From a checkpoint of a small mixture-of-experts model trained on Wikipedia.
Size: 12 layers, width 128, vocabulary 1024, 13.8M parameters.
Training: 244M tokens, 3721 steps.
Below are experts of layer 4 (counted from 0) of a mixture-of-experts language model. Rows are named router (the router's row for the expert), up (a neuron's input weights, with its number) and show model dimensions 0-127. Each number is 128 + 32 x the weight over its row's rms, rounded and kept within 0 to 255. Numbers have three digits each.
Before each expert's rows: "gets" lists some tokens that make up at least twice as much of what it gets as of all text. This comes from a sample of Wikipedia text that the model never trained on. Tokens count by the router's weight.

# expert 5
gets: "\n", "-", "|", " (", "–", "/"
router:115131170104146126079173113094174116132140104129132178141100100146120148117155088107169128119039105101166140121136105135127154152130040079079148156090122131112112119142083127116131091152119106170176104138206119097117116080165112162117068106121103067091067137117162101164088082072120153113110124095099133078157118153122076139026114144060158128104101108159083142112096153134150138090127
up21:162165133102111147113123045109118166167177160054123140117112058123107112114116162162160072141106154097133088107164160135135098107130139130117137140115145129086083078127135230124101151130157111145105144196188144139088119104187126107149141137100128155133168111154129219108088068152168142091108138181096165133142100131148132143101185097113148122179128131094109076163177123142120072097153
up22:135151125100135173199127112098099085147168120127169117148223109108158140096149157129164104096150138124064120095147077111166119114107122225119182163099104135120081106125110109135143093080118074140126132112118110077110108100097172147161200139162110126098095146090154137168098147108116129133152163131108094222109105167092079141169055080066130139132121156123158144143092147142129104111093
up23:123095149131133072157153099120188102131076131136116156168124188131175161150120111081117068109132118138083151103114157105153149049180148111064151132109138152125181090107137139095103110183074118135100142131139169139177107088095163186219121121147079108165108126133092170164165063158148123112079133122112135104127147124114105090093144177095171125170189107139159196161151131119134124152167
up24:076201107163235085184196125155163101128100142147136168136120118062149139135119139099146149128110108205120125118140213121125116080130181148090123162105118152163131190155153123081133084136104146120142113160133153161123131140150102157144122144186150117169133127125154204132155046163099122116166115143101130107119127131105095209137078122147132113103099093105088117146170134129117109106168
up25:109077163126122166147107124087103096151155106149153168114102202211148111106136103126153154117136111102117092193152110107097114085073163206082128165119038168152169145106170111143093113171097106097114108118102186136168106150168123077133067082104131101088086086117159123144113138122113145137127142175118168123161113075112100105099086084150124130170156170103103181100103146139119126126068
up26:172142111173116085112124124104110169140145100062174180188095153113133125057067109140103084171134144083070091121124125136127157177117148135129085133132215105099137152137100102083097122124167134139169193107114157129159103174132111175120120133157161134106151130090152119082113160147069069096094121142149172140157116132172098130145168132110093129192118136151088174156110209111116190093140
up27:152163106107110130113112084098125136203138165089159099108093097071113160072112096169140197136113147114110122104131195114161122149182180109100118083133132112148133173145075146164141154154188134072109114119150186153169060179080174128092144136087155117073097129145158135138141105087118081136091128115118092138114139138118098132169143150146118138148161120200120202128138044111175109103154
up28:193108159123126126151098134084095093152111168102137156099192138101151156162110107141111172117037112100126171089101113190095167106147170154094142083133132144151184081118160118087079143110146089114158093137103128120129151063107153193048188124146153137126104089114154075113097124097105152129155081084177162109144072117146111117137076106137142094183148196110166110123123152132135130096102
up29:124164086117211101162172096177131173103116134131093189165163081167096140126080097096087130108068176128091117162153161056125104116110103086061133144130142185182115189158152166100130088137112136116073110127165143095191130060131116158111145125118073091080138121136142096141129083127152141124104112133164151162175164118121132166134153094139144122147097085105144073138151149151114138173181
up30:072104183070143109101123132150087136162112184141123106108149120166133140169125119119151098118186094117139043149141063113133126157125133154143152182120120099186131134106124146116113172175177090138101116082131126083101125093155136068092130122105118103093070161157164095126112099139129121149142124140096165110072170124104134238120079134094104119159106105152201144112045131133186088143129
up31:140132215174143140151152126145175132111124113137123138090113132158061100124099110125115147126078187078112133115140137148180160141109118078132182073123121102079150150101090134177109134145181131079151106117171095132169141135087112195150139121098178127176133166160133099063141170187128097129195066161060155157130124089144136097158138136163084092101102113097087100152112164177130107075108
up32:130139151090174163104173096168098169132126194155181103102110105109117157097151141137154116165170110132133134147111155096187092122123163143066108090162085157115094106123080113107082077154109129173129059125181161149127145098130109107071104193116101081146071126083095117124098120124098159137115173079186192125158103127167151116182153143119167160150093129130123129097118222164164090127135
up33:152113126170145076145139099118147148102157091174103063088179121108084070133088140118096136131194080162116173153188127162168177072156052075122125096110077153093100091100135134140136144113123116103132169123154158149134071109095139082100080110093131144115138077117112108147109137104172184061192144136117130161113125070093118132094124111128133191128161153143076138136081073112153123167122
up34:148063063109090110177133158128157151201082155166072189118156130224148126095094084153141161182123103121088109097070126164129143143106154112072139156101117156102132146158121168125107125079151108148158147118108198176124161125142163176115104128104131152141095153135138090158140181137137174134113111123094101106085027158107159093114168145093109131190120143172124137136140097113129127103156
up35:104126135154152114107121085184133120089151162156107164130108167102187162155125147068114122132065147047097122099097165118141115129111098145135106166159092099167066167164140135128114140079093116156155168112129144073167155118164077104109118073077160155136142103140098108150158111096151140131148099172133064158012111137120189145106077144118121122138063090084120098136138104084103094160107
up36:144122087106097151165090106155167173150140106151086150113137158148147142060170100141187148138042117133086000104113101139129122148133186118167123166097126143102079128102096152111199098170120121192073060116136126129111100082158132131144133137149175108124196170084150157125170133094124127118141090152136134161123135112088121160136121110117129090111101148136100109157129104127098160183093

# expert 8
gets: " |", " ", " 0", "2", "1", "4"
router:089109127111053122120123097188159154127140183132141141142057108139103175115123123167098170145138148086149161099188115168137126101100074177076155115151160104078123111100108113098134114142086152141160091119161141094118129117165162155116121140164113122059118139085141111153094135094132137124094107141110103148199071164085119097076107126094165075130036178137109166129058181096109130182119
up37:101113145167135137180188116115173161133149137127152094156087162117159111203121130100158162112161163151090124079131148137153157137144165129160084156191078099065075107140099106139093132204147188154120110112133150120147128139148100192161135166183141105082098099087117155137112149161160106145185146174094153041116139154145134126132116177120153114082105098100124079152167126165052162130118
up38:201113154173182168099097152119158179096137133108118110098118074128133172165135140064159072080090123170130122156103121124160139139107107157184137139138149139169161099230123144138107194081128089115208102106085128088116132090138148094101123131092121101109138091190128110096132116148099067132150127109093108101144140107131162093124144059136161087127050138151150140143142168147151172101097
up39:062177112101110098165173066123111133183136133109116122130081135162112126077103172130125058116144160146144102186150113128136164186187122054107160073172120104165149163137132135139136176175095115121178169126070137161110142118129162165118124091137159078095150151092183112122193145151113083116135142105074079101132108137137101109157142089138154105157071129107120165083165056100109130126162
up40:108127089070109139192097157143085104147099154090187169132114144156098162169156114141128142201105173068092115124198111114146137097080090092093147141162151089130092160163118117172091083138078115105160105124160138162144113098115140135144142118163110113088144126113159179076180151143143138060147087050110201145094153184144130161129124143124183143099107155092104195162104124121142140152126
up41:102141180085155120112095096155166087097126097146065165116081134097090121164159122091139106162116093205107128131155119144125124153049100111177149100148118109143205131089133134070208131127129099151141157050119075150190128143154066119173161101170094175123154159103116103121098099092142093134175143172164131115117141131123105107132103110088114092090073051145093107127120152129107128108133
up42:124063134114086178132140166171179156168146133114133118169108099110137163128173064150110123128074156064147095106097181110091093086124111178128150193105133107102146120121130127137098119183127102078212156122154126098102115111096092123118168065114156104077151097131166172095100131118108128132135116139159079125104127115153160169153118124103126131048211170114165160076117084140136118194149
up43:080109133113157108097151177141112188132191122111153134123113118155090149032111140111085065140156137080099143132108157102133135102156137053146129127141168106101136073147125135098117128139062063148132164177125205138113113129119139186111110116138098150098122071135149093198096127147109099079142108063108137146151127110063156140168141116118066095185137135131156074144072084109159134119155
up44:137128173129123155098132132109135135090161145158142135159140112147090110153139151124074146114138159097116124161067124112174142147088155149103109078131114140152105129167126098086118034186154106138078142200154178168138140134126086082130123098063103113108112125142148110112109107139215063130151157126080080111098088174135137149081081178117202070150142115108173143211121155134099132152082
up45:116162145127131128127096143168167125140144183067135156113155130108133152125142097143147129062182148144132084121139142179091133084138122127111146171116095111055094115201130084114132173088090070097109173140145170094205133149141091155128109095068132115107116100105172187077083125048126103157109093200105141136102153092101130124134111119066096111198122143087168148103111165116096106102142
up46:147144140138122101165136140110158063137150142179144141175178116159137117124130082084163141083067080143134060148122124129094139065112109188157115107139125105159142155179117112100162152113073197149130137122140130138103112054140100081163172098139151126152093125135168143180109108120156129106173095101149196116177047104097160135099103117195157146147073113126177163114114140111121131108046
up47:132155097188077094175109109146142136111086151122075131112126153131136091074135073154144069104111141146134156146179047221125169085160142178132076158116175142152172133140136071146101116082147140152074120121095091185169130064134124107091108141141141119123149156137081139104095199124155098113108171159183122100144182143141096104142119119137176060094127172156098142148157120110138153136125
up48:108122157114077170089140111154171136116124148186143163165099117061198130099171180150199161085163132137175159083119169148152125084137146122124077171164129104134137148159081115160152165080191166174103098149083185105123130145148159173096191123148135095078057106092137127150144061143109122165071147138150148106129123125129166131165095134108127133081129102113130096154135091193125118138136
up49:105137142118150067163086126144170122082178163164152168112132110142086194042163128120133156125072155170091073079156162129099143144100140141139102128149123150078093162206103119056112165151154112119107131193181090104142164096126142160129176136154157125111127155176126130107105134108086201142073136103083114101154100115134193170118132099105148083077145172133095117169108122141123122102126
up50:111192145110123147101158156116126099120148102131123056110066147155166086090186091100091114132144163125113144071149179159159103175165162115136113074117149156118128176106137148121191154174187127147123128163177140088086123141187121122121161147116063113111077198157090101112121118140137174126138105179111137070093153131151149100139125100125134104174119114110148114115094030099156084164075
up51:098133167117143105119127151152211138135139096105166104156148103139118152117161149095074057129144104116141159140132185158115087124123077098118100123137121116102158078125140148130195119176115073136161159161120179158096103145140068151067094142142114182153202139130099083223151123140128116093157087147111115164081121120123084098101097094102072114105178122157074163097098150151118161152194
up52:112148132191073167104116131087138162078151130174096118085100093124140073134161080094119157105143110125114151174093121114075138124129078154102126179115115122178175104141148120036165130140174063119155074103136149136124201137097166119147100108137126129068159152196109103123095088130143081145159120142141137143164124169134181104133100100108129122121115175138153092162133161066197082148183

# expert 3
gets: ",", ":", ".", " of", "==", " |"
router:133104138122142120069181124092100133131140145112110119140122059104137149090084128144144128106123142122147150126113105195143097125171081092126155114152137131108090172143071130127111131128067071135173089099144082062099097124176107144092107126121118122132050154130143069178071134098073104095115096136085088146143039143083111144078066106095159112134086146115098166105165129113202086140081
up33:140115123170157123150184050154141147123119106118160078162095131138137168142134203110150155183079108160160121161082136195157171108077118099177178096158065139121121148149130122085115133120124146153149146142119136145178150125120142176083116050120195099062142158165129145134164133143129132103197122149138072125088080159153146118132148147079104155119078133089096113116135089122136120152214
up34:197129167147099131133141191182160116089195113143118107125095136130075062174160114092106081114137081120090084057073132139107124104125125145159110174122210058092104140184089124153115133108137113135200111130149153100098198162140168114164144112171128111122131158121100146132076141108090093178124130127157158147110180061083106097130130115104120116097154144149112141075119120137077139108130
up35:106193179084131157101085144143071154067239119139106126119085131109197140108153132094167177134137080127121132125087161152176103166140181112084114098109129158164145109164105175131141142136137166134126143105058119102152157123125137123129125134117062054086082192138107139096119156155093133121152154112068121155126073105100162158118105116075098128149125178121162114146144097117094153160174
up36:165152158143153133147136076164086161168124162141157115135148141110158203113180144152140077091139085161102115155136085136086127120083120131140100123168142157122140080093082098158147191180196122084131162126122098088086106139139128153114101141106115101137131145060111133130069194159114172060124087100106124095200131152171086113145113176121166101154102120126119086155126155050108167090175
up37:087151091072095160195107151174132124184065118077121096138109135136111116112066114144098177112081116124126191153172094118171167115121131148180126144165101148104097141119132106095136161116108127102095238179228100119130145145156109160134113154113092163180120103151146135098138089151133103126123094098119161167136123147087127080106147139099105059161097107111137111116138130170147188143079
up38:104094133228119158178129186121162120176145175199118091116154096146131167078127113156136142126128135146090144157158120143114148148107107117167146176139076138095132162108121057093176116179115097155115107177163186098156127131110141110133142168131086197060067148099127175135045149134160139087081144132118141156146112113104096182134127108161113126137115125149168198122151142178114113131171
up39:195188106151087142128119101087066152133127108109112105114107148136181164162096127145127141085104124135149128140112108062152130087093096151142117121196152099105119080109101128142138086110078179124061182153101122103076100122120137173099113145080116090219122091130165141155160088169114155140068119135120101096177078129186101139147170190102145102138150114115097059159122126155186098137124
up40:114111182159173065140148077159149119119133122093143070120107086074177126126114190124073163094111127079156130157161151131089141096161125100142178124053133145197120170132134121091095167166131106092106137081151151070104154127167109085137091084133119111181064141127126127126153090089148080172103113168091149153124157137145162123150069137160136144207089101095165173156123092126142091151133
up41:181124105122150174100091111165151104111186117104121122141152043085090144092068134085128127132156125108138151148125162091077095193114056181135133146116154088147099062145112150100144157176157086140115094139189096168193122100109108095185191106142093147146127136122112134106141196210121092162137146105120115117133094153103087132141050116148122131106138083134112145132103173105152140115089
up42:128150152118110158126126125153153147104167141128094195138023100147134134125060077128154156115094119131132137112109130255156121125155098079108253130109114080112106125144142157108110113124095122144144136109144125134118162106117121158110143093144107100087088100151131084157053106077098086071136111092105121100151117139166127106100129096163144122118162171131129190168136150103161098112100
up43:133143104089162105108106136082134163101108076118097109078110038115142193128134105128144172155140114158151089051176154114135111148161156128133105083160141117159148168109183106123096120157125201163119167140142160126164156206147137190074162119040158138119159109061137143095123191125125142084088133106155133092147080115139156185110118184136125142103100137134080128157120096150130109112104
up44:160102098139072093135131119152072132106150067120146127102097112088106152123154137164152140131134150130132160128119179128129128093109092131121134139166140149097079177087089108149110133162105142094144092129155189120116078144035064136130149114176038098154127180140073106130200105120196133105104085129055148141102132114139055164181106149103144165135092195101141119137098163136133112161161
up45:173131116191133198115123152154158105174119092147098164145188161085135159219115140106124113122060143155136137203171178125116096062137150124141143109106129116126113122124149091132099163121120164108123136163191141123093155135142074118128183094120120155151138158187169057157084135099127128129101145140087123176202107116140154131174073092187167159093109116157113158145105134136122130118194
up46:119047097146150130094135120076162158159141096131171096132174150151156112183103081201130107172056171147101164101075160116119108153105081118099114132170129074118118145073195096137191130128129121149102129176123163144122144141134093165140174106170109133132162091180120106127121128123160100143132187172156111110173162094099098132107097112177060109132148187096082094084178152143142112132150
up47:119175133163136081119152163110136098110148099100107148109082095129127160082095098135133150107139134116084195075198089155166168105147104098135195143085105159131087087120125158128118025127070144153118117116191092099148156089138139137164167161136129165117087120126164090168154097121137124066126103156075087126134129134101066100049144104102144065104112165140106135133127122110197134172127
up48:111143107081118143125113115081129219101126154162171142154113100149150121125126134045167155141144165188100151132130116153161114142090104175139102113128149166111095163129147154089084158122100155132155094132105158101116074124157172171157195157181088141075097074151204061127119115107113106126177122156091119132170147139180099178104130078174129150085170169155147174091128109122185144154131